python train.py --experts_per_token=8 --d_expert=48 --hidden_act="swiglu" --balance_loss=0.00622 --balance_bias=false --lr_router=0.00225 --vocab_size=2048 --norm="rmsnorm" --norm_eps=1e-06 --batch_tokens=65536 --max_seq_len=1024
Below are experts of layer 4 (counted from 0) of a mixture-of-experts language model. Rows are named router (the router's row for the expert), gate (a neuron's input weights, with its number), up (a neuron's input weights, with its number) and show model dimensions 0-63. Each number is 200 + 20 x the weight over its row's rms, rounded and kept within 0 to 999.
After each expert's rows: a language model's description of what the expert responds to. This comes from a sample of Wikipedia text that the model never trained on.

# expert 63
router,178,180,192,169,222,181,213,177,196,208,241,168,219,134,240,238,210,190,229,204,188,222,198,230,222,235,188,196,192,210,204,210,184,191,196,204,190,198,225,201,185,194,185,200,194,173,238,216,211,197,211,221,201,199,208,203,205,168,213,182,178,189,215,232
gate0,217,203,211,214,216,184,214,216,189,167,182,194,205,211,225,228,193,232,238,204,192,199,209,196,227,221,201,205,224,222,204,190,218,193,183,210,202,217,175,217,237,213,174,194,190,194,183,186,215,187,223,183,200,157,182,210,243,217,203,230,229,172,201,178
up0,228,200,191,196,209,182,229,167,219,173,179,225,162,191,193,189,207,202,189,216,203,164,201,191,207,216,217,209,200,183,187,218,197,195,235,178,193,151,185,196,197,184,184,217,229,200,217,204,214,197,193,178,200,232,163,170,216,193,157,211,201,171,178,181
gate1,199,154,201,210,201,211,240,196,187,203,192,222,232,208,192,232,216,258,214,220,214,170,186,204,171,192,181,197,180,179,159,159,165,207,165,187,178,206,210,189,218,198,219,230,235,182,201,179,196,188,213,200,196,205,230,197,202,189,185,184,211,210,159,243
up1,181,188,207,219,210,176,177,227,203,190,196,142,193,181,210,193,163,235,193,211,215,181,225,217,216,166,181,211,201,184,171,235,213,215,239,195,226,170,204,214,163,237,215,191,202,202,203,198,201,187,214,226,207,185,155,210,193,193,199,205,191,215,200,202
It responds to: Plural endings, units

# expert 43
router,146,249,184,173,195,186,206,143,205,195,186,249,241,167,193,203,184,188,167,232,179,224,194,204,198,206,165,174,195,179,193,174,209,197,179,197,230,191,200,188,193,177,219,211,246,191,211,189,237,231,200,214,221,181,224,249,202,210,196,178,196,222,208,183
gate0,187,235,180,206,231,198,216,172,203,198,195,171,221,220,219,209,181,200,201,200,182,206,227,214,202,198,191,174,182,187,186,169,213,238,200,192,176,203,227,214,179,262,225,192,227,215,196,196,255,197,235,210,196,183,151,191,189,220,228,180,191,202,208,186
up0,215,216,193,194,179,200,177,188,212,193,197,174,220,203,188,170,261,219,199,171,186,202,201,194,197,202,221,206,192,214,173,214,171,169,173,194,174,159,209,234,215,180,231,175,201,217,198,186,167,163,183,256,184,203,223,202,221,215,179,184,186,198,223,192
gate1,221,173,181,178,223,193,229,171,227,167,198,233,220,204,165,204,194,180,208,251,200,225,172,205,184,214,230,198,226,209,199,213,180,202,224,215,190,190,206,182,199,189,219,223,178,172,214,190,218,191,189,214,203,229,222,215,174,205,182,194,187,204,219,195
up1,202,183,158,230,133,214,203,171,202,166,237,200,205,161,175,239,202,189,179,201,178,219,158,173,228,194,175,195,191,232,240,196,222,197,198,263,185,211,194,213,192,200,214,179,213,206,240,233,256,215,200,210,228,204,195,180,196,197,202,195,170,211,205,170
It responds to: Non-Latin script bytes

# expert 52
router,174,235,202,163,185,196,184,158,152,225,215,214,214,181,203,195,181,209,197,171,189,215,188,166,143,223,186,202,195,203,193,219,201,160,211,192,189,220,199,186,197,226,206,186,221,233,199,191,217,212,197,209,156,194,175,218,180,190,205,178,194,212,186,190
gate0,232,199,191,241,173,206,210,223,226,183,238,212,183,206,191,259,213,227,214,169,189,254,181,208,196,222,185,174,199,240,195,243,210,176,193,221,179,237,214,213,174,208,184,182,197,204,196,196,204,204,171,241,145,214,183,182,186,193,197,202,214,205,213,202
up0,191,220,195,181,176,197,196,209,216,224,193,195,184,201,211,203,211,196,171,179,198,205,201,209,196,219,205,195,225,140,211,232,198,232,169,222,184,231,222,205,204,207,194,177,193,203,190,185,199,230,186,213,202,244,183,231,255,201,200,191,194,203,215,174
gate1,220,149,186,215,217,177,197,207,217,205,208,213,190,186,214,204,213,225,209,191,172,219,160,171,180,240,195,219,237,184,150,195,191,191,192,210,209,203,209,192,195,238,190,232,173,198,199,178,194,225,214,205,174,180,191,194,159,191,213,205,197,211,225,214
up1,192,190,239,199,236,190,198,177,217,187,228,198,213,199,204,223,220,154,196,210,229,178,257,200,174,192,202,209,165,210,202,178,197,226,191,169,207,170,158,213,192,190,218,221,212,211,219,196,179,194,217,228,201,202,184,203,171,198,192,194,213,219,184,199
It responds to: Years and dates

# expert 16
router,180,234,189,193,197,206,189,199,187,211,215,183,182,159,213,174,176,186,176,159,213,202,188,191,215,190,194,232,201,232,174,217,190,211,206,195,246,188,170,184,213,178,204,188,204,185,194,186,219,205,241,222,179,207,198,177,201,176,193,193,188,199,205,201
gate0,195,211,169,168,172,211,218,214,163,162,167,169,172,190,212,199,175,207,229,181,167,198,212,212,196,183,209,220,189,189,185,207,233,198,238,233,205,214,186,210,211,178,200,178,205,200,220,177,201,229,217,220,210,204,187,169,191,178,211,203,195,194,215,216
up0,215,167,227,232,219,183,197,211,223,238,209,207,183,186,206,207,195,203,239,194,185,196,187,206,219,203,157,218,221,189,215,216,197,233,232,221,190,209,177,206,201,222,180,209,192,185,187,216,214,186,198,190,180,197,181,167,222,182,202,184,219,215,204,176
gate1,207,171,189,203,226,195,168,176,200,181,206,187,183,207,186,173,198,251,196,211,247,206,212,208,195,188,213,238,204,206,211,216,210,193,174,228,192,182,204,192,193,234,216,166,228,191,198,211,185,184,214,210,173,212,204,212,198,230,176,210,184,150,204,221
up1,193,179,213,241,172,205,229,223,200,205,189,203,226,232,178,168,174,216,207,182,210,216,183,168,184,208,178,187,191,212,169,184,196,183,169,205,216,219,215,199,184,241,204,211,195,224,219,201,167,205,168,201,212,217,176,224,230,234,149,202,197,199,201,190
It responds to: Consonant-vowel-m word middles

# expert 54
router,198,218,193,182,212,167,217,178,219,202,173,217,199,176,194,218,183,179,208,226,200,209,223,204,200,200,211,171,214,224,183,199,171,214,196,200,188,204,188,214,190,187,244,190,196,216,227,204,202,230,206,228,187,209,197,213,218,227,186,168,184,163,179,183
gate0,194,211,192,209,215,206,181,192,194,165,211,180,182,200,193,182,215,198,245,193,207,180,205,178,205,168,201,189,203,207,191,151,189,188,207,219,208,180,224,217,240,222,198,199,191,161,226,223,225,188,192,211,219,202,179,223,171,192,206,205,216,181,184,206
up0,183,192,170,207,244,200,187,219,201,207,185,217,208,228,215,173,188,207,215,177,192,164,241,195,193,237,233,209,237,191,202,192,156,204,196,190,172,219,221,156,211,227,231,177,200,249,170,177,183,228,181,193,191,198,248,202,229,225,230,182,200,191,227,199
gate1,201,210,178,210,240,174,190,221,229,169,213,174,199,183,200,221,193,209,197,201,167,195,193,205,214,208,212,201,210,198,200,195,205,213,198,201,229,190,233,224,229,181,182,165,194,243,205,188,204,209,233,211,185,216,192,203,206,233,183,221,189,223,170,192
up1,225,204,195,191,162,180,236,211,192,208,178,189,158,204,237,187,210,176,188,210,195,208,176,188,193,209,165,236,202,204,186,221,188,184,182,177,198,232,207,180,176,195,160,195,230,177,195,200,219,192,205,197,183,190,215,186,218,175,215,180,187,224,211,202
It responds to: Table row ends, prepositions

# expert 34
router,157,263,225,182,200,181,203,189,191,198,213,214,181,212,226,203,175,182,243,190,189,190,187,185,205,216,205,180,218,181,190,168,200,201,211,227,217,222,188,163,198,200,228,165,237,211,178,171,210,199,213,184,209,169,179,222,189,164,221,221,173,244,202,183
gate0,200,231,197,186,213,170,178,194,189,164,193,202,197,246,230,240,197,192,186,209,206,200,179,198,230,204,218,185,191,229,192,164,212,233,197,209,181,202,200,186,218,213,240,149,171,214,205,171,223,204,216,200,208,192,176,206,160,219,230,203,216,184,223,171
up0,190,217,187,204,192,199,178,204,188,177,172,221,222,219,208,184,205,191,201,200,204,162,176,181,209,168,180,200,205,220,190,190,187,177,177,194,193,231,191,200,198,222,188,203,219,211,189,214,216,161,235,172,181,211,231,232,201,189,191,178,197,206,221,228
gate1,179,231,208,223,226,179,235,200,179,185,197,148,188,185,171,229,213,185,180,210,197,195,195,198,209,219,232,160,205,195,152,212,210,195,234,173,172,214,177,191,224,205,165,212,208,202,221,193,222,192,173,227,221,188,217,184,173,213,215,208,193,200,222,191
up1,170,222,196,200,187,204,207,177,183,203,171,178,178,186,237,189,229,203,192,211,189,235,220,152,207,217,209,191,179,210,208,144,197,207,216,202,234,175,200,172,204,171,189,191,212,192,220,211,209,202,207,195,217,205,197,209,188,206,218,142,206,192,188,202
It responds to: Name pieces with accents

# expert 56
router,186,207,176,167,208,198,233,185,208,220,217,223,223,195,220,174,176,165,187,234,234,202,174,199,192,179,174,158,211,169,198,219,177,196,192,206,180,211,199,209,201,165,192,172,204,206,227,179,192,209,227,193,200,202,216,213,195,203,239,196,207,207,202,177
gate0,200,213,208,239,225,187,198,205,214,177,234,191,171,226,173,194,211,239,191,191,211,200,169,199,201,192,198,220,200,215,199,205,215,206,180,189,197,199,203,217,197,163,181,219,211,162,205,206,204,184,210,170,238,239,217,185,175,195,159,211,214,179,199,204
up0,215,185,191,207,218,172,206,201,197,170,201,195,197,210,193,205,212,223,187,195,171,223,146,199,218,184,231,182,197,221,191,181,184,246,219,192,226,214,177,206,194,194,187,206,199,213,174,208,239,202,167,191,201,201,156,195,214,199,198,215,196,182,230,217
gate1,217,201,192,178,210,177,178,196,176,197,212,191,183,218,199,204,212,212,176,219,212,210,229,228,164,192,209,229,180,198,236,198,162,227,214,235,186,202,199,210,215,207,190,214,177,215,199,232,188,185,202,196,186,157,182,208,180,228,217,217,236,234,192,210
up1,221,241,206,210,186,192,201,232,186,188,174,208,213,211,185,243,176,218,229,204,186,205,178,185,182,205,201,177,171,186,231,208,160,205,201,185,198,205,194,205,203,184,171,179,222,175,211,187,210,197,197,170,171,199,179,171,198,189,205,230,187,229,186,201
It responds to: Prepositions after nouns

# expert 12
router,203,236,203,161,219,166,209,171,179,227,202,201,196,184,196,201,161,205,214,205,197,224,185,191,237,236,203,207,226,206,185,203,163,201,227,222,208,210,214,160,156,221,198,180,210,199,203,205,219,226,223,178,222,172,233,193,176,206,217,182,177,222,180,202
gate0,214,214,195,198,169,212,222,223,209,184,185,209,206,195,207,197,212,223,200,214,197,183,211,163,181,170,232,195,231,180,175,192,189,225,175,238,191,190,204,158,203,230,192,179,212,268,206,217,190,185,154,218,211,193,232,190,198,217,229,162,203,220,192,213
up0,198,194,184,195,196,210,220,216,186,205,199,158,187,205,201,233,211,180,189,199,208,170,182,215,255,188,230,173,212,184,200,165,185,167,178,222,199,163,217,201,192,217,194,164,193,191,201,199,190,201,181,216,178,194,206,198,203,184,200,223,185,206,191,205
gate1,189,196,194,173,199,182,205,214,208,188,206,202,199,215,156,207,169,192,155,187,207,180,215,215,234,216,207,231,231,163,198,197,178,188,208,176,228,224,186,205,192,177,200,183,196,185,216,199,223,195,197,199,181,197,198,224,200,211,203,189,224,196,227,177
up1,228,189,225,220,198,180,218,193,203,177,192,166,211,179,222,217,177,217,197,167,172,200,220,162,192,197,201,220,203,195,146,239,194,247,167,211,215,192,192,212,216,200,202,214,215,207,223,206,207,212,215,218,196,191,192,216,230,199,203,206,223,188,265,207
It responds to: Names, schools, sports

# expert 31
router,205,209,193,199,227,185,224,199,207,204,218,191,199,179,224,222,184,161,218,243,164,225,208,222,195,235,210,215,220,222,199,224,219,211,194,198,200,230,175,212,206,184,169,174,193,207,248,221,216,174,228,242,195,202,180,189,186,182,177,198,187,180,200,188
gate0,186,177,186,227,197,180,213,235,216,203,211,215,151,249,161,176,206,199,173,210,214,179,200,167,200,233,197,237,201,191,177,240,234,220,227,184,213,177,181,200,244,194,203,226,196,171,237,189,206,194,181,200,182,213,229,204,203,191,227,227,164,204,175,195
up0,178,174,174,172,181,179,199,193,189,255,187,203,191,202,178,217,159,201,163,210,193,153,200,185,160,210,208,188,203,198,225,227,180,184,181,188,223,177,172,200,176,195,202,190,192,159,219,206,207,197,203,212,162,219,186,218,200,206,167,206,205,193,183,187
gate1,192,184,156,204,211,202,222,222,204,230,202,222,225,167,193,218,193,175,199,179,186,216,173,248,169,178,203,187,185,215,167,200,219,199,212,185,224,166,207,196,209,206,167,198,225,200,216,215,188,215,138,220,203,202,210,172,189,183,193,176,223,192,186,200
up1,190,163,179,181,227,212,195,231,222,220,195,177,188,204,229,173,199,236,190,199,182,191,215,224,160,208,195,223,209,185,186,222,218,186,182,180,194,199,184,216,229,205,186,219,188,171,229,213,186,186,221,202,218,196,209,173,179,218,227,195,176,179,235,213
It responds to: Noun and verb endings

# expert 37
router,214,203,187,166,202,182,220,191,193,216,232,210,201,178,229,208,161,217,189,215,199,211,213,201,137,246,216,211,200,215,196,199,203,182,210,188,214,186,193,195,195,193,176,156,215,203,211,201,181,172,191,229,193,182,207,203,199,216,176,146,201,170,209,161
gate0,191,197,209,236,182,210,229,221,247,203,233,190,195,214,178,192,179,211,215,162,183,212,202,204,187,211,209,239,196,176,188,176,169,197,221,213,214,219,194,189,183,168,183,211,193,226,211,174,187,195,225,202,184,198,186,173,191,190,161,189,165,192,217,221
up0,200,166,186,198,206,192,212,220,223,224,204,190,195,220,184,199,173,186,208,206,199,198,183,210,222,202,189,191,182,176,178,188,159,210,207,192,179,184,215,178,197,189,157,171,194,204,223,219,224,192,227,168,189,172,200,240,163,204,180,183,202,194,184,218
gate1,220,195,215,203,208,220,224,202,194,153,172,188,185,185,163,236,216,207,191,194,201,235,205,226,185,214,211,203,251,210,208,219,188,187,192,185,206,202,202,218,251,221,215,214,168,215,149,216,194,181,202,191,191,223,180,216,174,206,200,171,210,177,231,159
up1,184,228,204,165,184,229,169,236,211,196,181,219,194,218,159,188,217,210,166,190,175,230,201,185,183,183,219,204,177,240,182,184,220,180,206,202,200,227,222,231,189,189,213,165,231,230,204,213,224,211,185,176,161,228,213,180,159,239,196,237,219,192,193,200
It responds to: Abstract noun endings

# expert 1
router,190,200,187,195,188,211,209,215,170,196,225,224,193,174,194,161,157,198,216,175,182,225,229,196,211,194,202,201,201,164,188,215,190,134,213,184,176,210,204,218,172,191,179,157,203,206,182,184,184,218,193,216,193,197,190,211,207,194,222,200,205,216,194,220
gate0,212,202,190,223,192,179,194,208,160,189,209,195,202,162,200,193,235,226,232,186,166,169,189,204,201,173,229,187,206,174,190,207,166,208,191,235,196,217,184,203,205,192,171,182,211,180,218,193,229,196,199,211,202,221,191,201,171,206,177,196,195,191,214,235
up0,171,231,209,208,198,190,186,190,203,218,195,181,214,181,212,247,198,210,200,182,200,211,166,214,195,204,171,194,227,206,189,179,177,213,189,205,188,216,199,215,183,196,196,196,234,172,218,186,201,168,235,218,204,226,235,202,194,197,176,192,199,185,217,214
gate1,225,211,200,210,218,205,225,202,195,193,198,213,180,198,190,227,200,187,171,190,192,228,206,227,218,224,203,217,200,183,192,211,227,184,180,184,222,203,194,195,206,200,182,221,214,210,187,212,209,257,176,175,199,194,208,222,259,226,199,217,196,169,191,197
up1,223,196,198,193,195,222,199,225,187,194,223,165,209,164,196,208,197,213,185,219,243,158,225,207,220,211,226,221,194,172,198,204,223,218,194,203,238,187,193,210,161,209,220,201,206,195,221,194,192,206,204,225,189,189,239,211,184,183,190,187,195,234,173,228
It responds to: Mid-word suffix pieces

# expert 0
router,191,223,192,151,186,160,206,208,158,220,194,202,187,190,186,193,194,190,194,182,203,225,221,177,211,232,204,200,214,223,187,219,151,201,188,189,204,203,196,202,180,242,188,207,235,228,231,206,213,187,193,176,174,221,191,177,197,193,191,180,223,192,184,225
gate0,227,192,207,216,172,194,189,185,201,224,206,199,165,193,214,175,189,208,215,197,189,210,202,185,174,190,195,171,209,213,219,238,219,173,210,185,190,242,186,203,179,222,235,209,185,213,211,180,204,196,221,202,208,190,205,216,207,190,166,190,199,173,185,219
up0,215,231,181,194,180,233,223,199,193,211,183,214,210,179,203,187,213,211,161,222,188,180,219,217,149,174,198,158,216,193,213,188,191,199,208,181,207,240,189,194,225,196,187,202,178,197,196,207,216,221,262,208,228,196,185,182,236,183,213,191,203,221,196,200
gate1,195,214,208,162,195,207,210,164,201,180,184,186,181,216,202,175,174,183,176,201,211,201,210,183,202,169,205,234,220,226,184,179,223,207,213,175,196,201,182,191,175,190,217,216,208,208,195,191,194,148,198,183,215,221,190,173,172,178,172,199,190,236,209,227
up1,198,191,167,203,204,240,192,219,210,194,208,199,201,215,163,196,200,217,210,232,171,229,223,211,216,193,184,163,193,183,187,179,163,207,205,199,238,174,202,218,216,195,222,169,230,221,195,210,192,197,169,229,170,221,154,223,202,194,170,186,209,178,191,193
It responds to: Pronouns and word starts

# expert 55
router,237,206,191,207,235,196,199,214,207,234,233,191,174,194,235,183,193,177,212,210,211,218,190,182,190,198,220,242,207,221,191,216,225,180,184,170,218,164,169,212,180,153,195,214,199,168,194,223,197,209,184,206,221,192,197,186,196,178,221,195,205,199,203,208
gate0,208,179,224,195,197,203,241,227,162,214,235,225,148,172,183,213,199,204,228,177,207,227,189,218,179,218,201,194,208,202,183,197,211,186,206,198,191,185,223,206,187,213,186,171,212,175,210,204,231,181,196,187,206,192,229,185,197,206,211,219,195,217,190,251
up0,212,191,177,201,201,168,173,209,181,186,197,208,196,205,234,217,198,224,207,200,222,177,173,193,176,199,227,194,260,193,186,231,234,188,166,237,180,217,152,227,194,227,230,180,229,182,161,206,214,167,189,228,176,241,208,204,208,212,205,224,216,187,186,198
gate1,192,197,212,203,216,217,208,218,246,198,237,187,154,194,175,198,201,196,223,211,165,183,188,194,174,196,191,205,205,180,185,233,152,216,240,189,178,194,202,211,179,197,202,185,197,177,217,223,193,206,179,211,206,241,173,215,179,195,175,235,196,179,203,223
up1,200,173,197,195,175,221,194,215,219,188,206,237,200,201,219,211,206,172,227,207,206,199,208,212,189,213,184,177,232,175,192,186,200,191,190,204,199,201,222,246,185,186,212,242,198,184,202,200,191,203,205,221,178,178,210,191,204,176,173,224,235,222,199,193
It responds to: Verb stems before suffixes

# expert 49
router,174,201,210,167,242,226,226,184,188,205,197,211,184,163,194,195,164,196,210,206,207,188,179,180,186,220,186,190,178,172,148,216,187,198,194,180,219,184,231,194,221,212,219,168,165,196,222,174,224,253,168,187,205,198,176,223,198,180,180,193,200,193,204,186
gate0,164,218,219,204,205,191,195,200,191,185,187,217,194,188,191,200,222,205,244,170,179,205,201,200,207,200,213,192,250,191,186,212,184,206,210,179,209,187,238,201,191,231,183,214,167,193,200,169,193,236,208,219,223,198,164,177,202,197,178,210,193,231,240,166
up0,247,220,238,219,203,207,189,183,201,210,193,209,197,181,212,202,193,211,206,199,203,214,203,180,217,226,224,223,188,216,196,206,203,224,195,196,218,170,166,227,231,222,179,214,168,225,198,194,236,173,187,224,222,193,205,194,175,243,179,206,203,222,136,218
gate1,190,203,208,189,229,247,213,229,177,163,187,157,197,207,177,241,203,175,195,190,196,205,209,197,210,201,193,220,189,220,200,193,255,221,204,218,207,197,203,172,182,221,227,198,181,214,200,212,207,220,184,205,188,174,216,225,173,234,200,201,180,207,200,199
up1,220,195,193,170,189,207,199,186,226,199,221,228,202,186,186,212,247,194,201,207,204,236,242,216,186,187,212,197,205,211,266,183,231,203,180,186,216,201,180,202,198,232,182,200,184,219,212,191,187,196,184,184,209,194,181,163,205,209,203,207,213,206,177,218
It responds to: L, p and cl pieces

# expert 36
router,137,281,237,87,199,229,197,158,222,311,187,261,222,127,222,159,186,177,215,202,213,213,196,200,201,187,201,193,200,185,189,184,199,225,182,175,199,185,232,183,215,218,234,188,201,178,202,190,190,185,212,207,191,205,198,211,202,188,232,172,193,204,200,205
gate0,190,155,226,190,180,179,219,169,193,193,211,218,240,213,233,228,210,189,195,213,204,208,193,208,199,184,174,211,226,224,218,195,200,174,166,185,213,233,191,236,178,196,171,192,215,184,163,218,161,195,196,207,159,197,193,191,192,219,226,224,151,210,187,187
up0,192,222,230,165,206,197,184,188,195,228,199,230,214,153,214,189,167,173,229,197,209,173,197,203,180,206,187,237,204,201,192,216,167,220,219,184,195,198,197,183,201,208,202,206,195,199,174,181,174,205,234,205,198,227,198,223,192,196,231,218,194,226,211,193
gate1,191,180,206,219,184,207,192,166,166,206,218,181,241,224,191,245,153,170,190,212,223,181,186,181,191,201,194,170,209,232,229,167,233,193,188,167,215,180,159,196,216,186,186,176,193,190,227,174,195,197,183,182,177,221,164,164,186,213,168,188,200,214,181,230
up1,220,156,204,226,223,224,199,208,195,160,200,161,189,219,202,216,226,205,181,194,216,207,236,189,236,199,187,211,203,227,171,206,168,164,193,233,229,190,228,214,237,191,185,219,216,154,192,206,182,173,208,185,213,208,232,207,220,157,197,196,185,189,177,207
It responds to: Capital word starts

# expert 17
router,148,244,223,131,179,204,205,194,183,266,194,250,224,137,217,150,189,180,196,208,187,208,191,198,209,210,196,170,207,174,191,194,193,196,205,210,178,183,239,187,188,228,198,194,184,201,183,176,219,203,202,199,163,198,164,216,199,166,206,186,199,174,181,212
gate0,214,205,212,219,207,224,182,207,183,191,182,211,200,153,218,246,161,199,181,184,180,193,191,171,207,212,203,200,181,221,204,222,221,195,188,249,195,206,222,188,189,218,233,207,221,174,202,195,231,210,212,202,234,186,215,199,182,196,202,207,233,182,201,182
up0,209,197,187,197,204,202,213,155,169,206,186,209,224,242,211,181,191,225,187,256,207,199,190,200,214,209,217,166,212,208,188,241,220,217,194,176,203,202,192,195,216,192,179,186,198,218,221,149,214,231,208,215,183,168,204,210,195,235,193,197,228,205,219,197
gate1,183,201,199,201,223,210,195,209,217,185,208,166,213,205,213,178,196,249,251,187,209,186,195,197,176,222,209,220,212,209,189,191,249,235,225,231,169,198,216,201,178,206,210,190,195,194,216,226,188,202,200,217,179,213,218,197,192,200,206,186,181,187,183,206
up1,184,188,202,206,209,175,202,192,213,200,191,167,208,215,206,209,212,203,177,184,195,171,216,205,173,200,180,218,204,223,185,233,190,225,224,209,162,215,210,200,203,219,196,183,188,177,211,168,251,201,209,167,175,175,230,243,210,227,176,198,178,193,194,200
It responds to: Letter n, capital initials

# expert 53
router,144,225,204,171,239,138,182,219,189,197,214,221,196,197,208,207,173,190,244,182,230,227,187,201,188,255,186,191,198,204,181,174,173,196,201,197,199,237,192,198,208,187,223,194,213,235,188,191,186,211,222,227,197,172,197,209,209,183,205,182,165,202,195,195
gate0,176,178,130,206,191,171,200,243,210,190,179,184,222,224,171,255,177,200,196,187,200,171,186,206,191,191,202,196,202,203,175,178,194,226,223,191,187,235,204,200,203,202,233,200,187,184,200,187,184,185,213,174,216,165,216,205,221,183,240,196,188,197,164,203
up0,211,186,176,193,184,175,204,173,206,213,182,174,239,201,199,191,178,215,186,186,211,162,194,204,232,203,192,153,202,229,190,200,173,188,213,216,196,209,236,174,200,194,211,190,194,205,229,213,183,210,203,227,232,208,234,171,208,209,209,188,192,193,200,168
gate1,195,186,181,249,181,199,232,202,226,185,215,163,203,199,213,175,237,188,194,210,197,190,171,201,206,208,202,231,230,208,228,243,175,189,212,191,226,233,193,215,196,199,218,177,199,208,205,180,195,205,194,202,193,188,192,213,167,203,217,224,205,204,235,188
up1,172,212,179,171,186,203,214,184,196,188,166,162,198,197,242,210,204,169,191,195,191,222,220,203,184,193,171,207,213,197,191,211,148,205,195,218,212,160,188,221,183,225,211,190,229,209,176,172,184,216,220,178,210,183,148,168,227,194,226,201,219,191,193,207
It responds to: Capitalized word starts

# expert 2
router,171,248,216,97,222,225,249,176,211,311,204,246,241,114,233,174,209,181,203,218,239,205,197,204,209,175,204,196,206,186,200,211,173,235,177,165,178,208,207,193,207,224,228,182,192,178,200,189,177,205,207,217,213,206,188,192,209,197,228,208,205,194,189,199
gate0,217,171,202,220,228,210,230,146,180,155,193,206,231,173,202,215,206,199,199,226,176,197,183,208,192,201,215,206,223,218,209,221,153,199,195,182,191,204,202,175,164,176,186,214,163,196,203,236,205,189,222,214,189,201,185,182,198,211,194,186,206,226,170,165
up0,205,201,210,181,158,241,202,196,214,211,228,179,229,172,164,188,192,229,221,213,230,202,204,201,213,157,174,220,195,187,230,174,194,185,223,255,214,182,221,194,181,177,174,225,187,177,191,172,215,173,219,183,221,221,214,171,207,202,204,193,206,180,224,197
gate1,199,224,210,140,227,208,227,215,215,253,198,208,183,210,232,199,198,212,199,190,201,201,200,207,182,207,221,231,167,241,208,212,186,236,223,162,153,228,190,174,177,197,211,228,172,188,207,196,181,209,205,182,201,157,184,201,245,178,183,202,205,169,210,195
up1,175,241,245,159,209,238,242,198,220,279,208,225,213,188,222,156,208,200,197,175,225,235,210,221,200,188,216,187,222,200,200,182,176,212,206,201,188,199,216,179,189,215,195,180,167,160,204,186,183,212,195,189,207,214,232,191,206,216,197,190,211,189,211,210
It responds to: Name-ending word pieces

# expert 51
router,194,256,203,188,199,201,231,189,183,226,183,205,169,201,222,192,195,148,187,194,195,232,194,218,183,179,212,216,217,210,233,224,221,193,219,185,214,174,207,178,196,191,195,202,184,207,222,205,210,196,206,197,169,200,205,222,212,219,221,178,198,195,191,188
gate0,232,235,217,224,194,189,223,199,197,193,180,181,182,200,187,221,230,204,208,200,214,206,229,219,218,207,215,220,234,251,219,161,208,217,204,203,200,181,223,178,200,191,156,217,169,212,207,176,198,214,209,189,210,176,154,208,206,234,211,188,193,166,168,186
up0,209,233,242,174,177,201,204,199,165,195,198,210,170,163,181,197,219,208,198,213,177,167,210,200,187,179,225,180,260,221,216,187,196,218,218,193,210,202,258,202,178,234,158,188,185,200,201,184,229,213,200,216,178,148,224,176,178,202,186,201,223,193,206,205
gate1,192,205,225,196,196,202,193,213,180,173,207,171,187,191,149,195,198,202,209,187,208,194,195,202,191,210,195,203,189,181,218,153,211,214,155,191,230,204,238,159,196,195,185,222,205,172,235,181,174,171,188,210,199,168,185,199,196,170,228,203,200,162,200,216
up1,189,224,227,216,184,197,207,199,160,241,179,227,193,195,186,221,188,198,185,221,189,238,189,217,184,174,177,200,200,222,184,190,213,189,172,230,200,230,185,202,181,222,164,172,204,210,183,176,233,205,199,230,213,218,198,216,199,212,187,202,227,195,204,199
It responds to: H-words and verb stems

# expert 4
router,209,203,209,167,189,171,200,215,175,218,187,196,206,172,226,199,185,212,176,202,198,194,220,185,189,193,204,244,193,226,217,159,199,177,202,172,188,199,190,162,179,209,211,212,191,182,203,190,180,194,187,196,191,150,212,222,182,154,192,186,181,230,220,210
gate0,171,193,187,203,193,195,199,203,202,233,221,218,211,219,172,193,191,158,188,178,181,207,196,184,195,196,226,220,210,214,218,212,191,182,195,214,214,257,170,207,203,196,198,210,170,206,188,195,188,215,164,181,194,183,181,232,161,168,242,183,203,200,223,190
up0,237,193,194,194,187,178,192,194,200,206,228,204,223,211,199,203,198,205,212,198,199,165,215,196,189,168,237,204,229,198,198,201,190,230,211,253,205,213,159,227,189,217,197,199,210,214,221,220,225,212,209,144,239,173,167,195,219,236,214,214,181,206,182,199
gate1,222,181,197,200,183,136,208,214,204,207,200,202,164,220,220,213,207,234,191,199,169,231,180,218,171,200,191,219,213,188,204,169,198,209,220,195,197,194,228,230,181,181,207,181,176,187,233,180,191,206,193,211,190,185,176,190,207,170,182,175,195,217,198,205
up1,198,199,200,211,204,172,194,185,187,205,196,155,168,210,212,217,195,204,233,209,231,208,207,174,216,213,221,238,200,160,222,161,139,178,213,183,221,178,211,221,171,207,214,207,201,206,222,243,158,191,265,204,213,187,169,214,195,211,196,167,189,211,173,216
It responds to: Numerals and mid-word pieces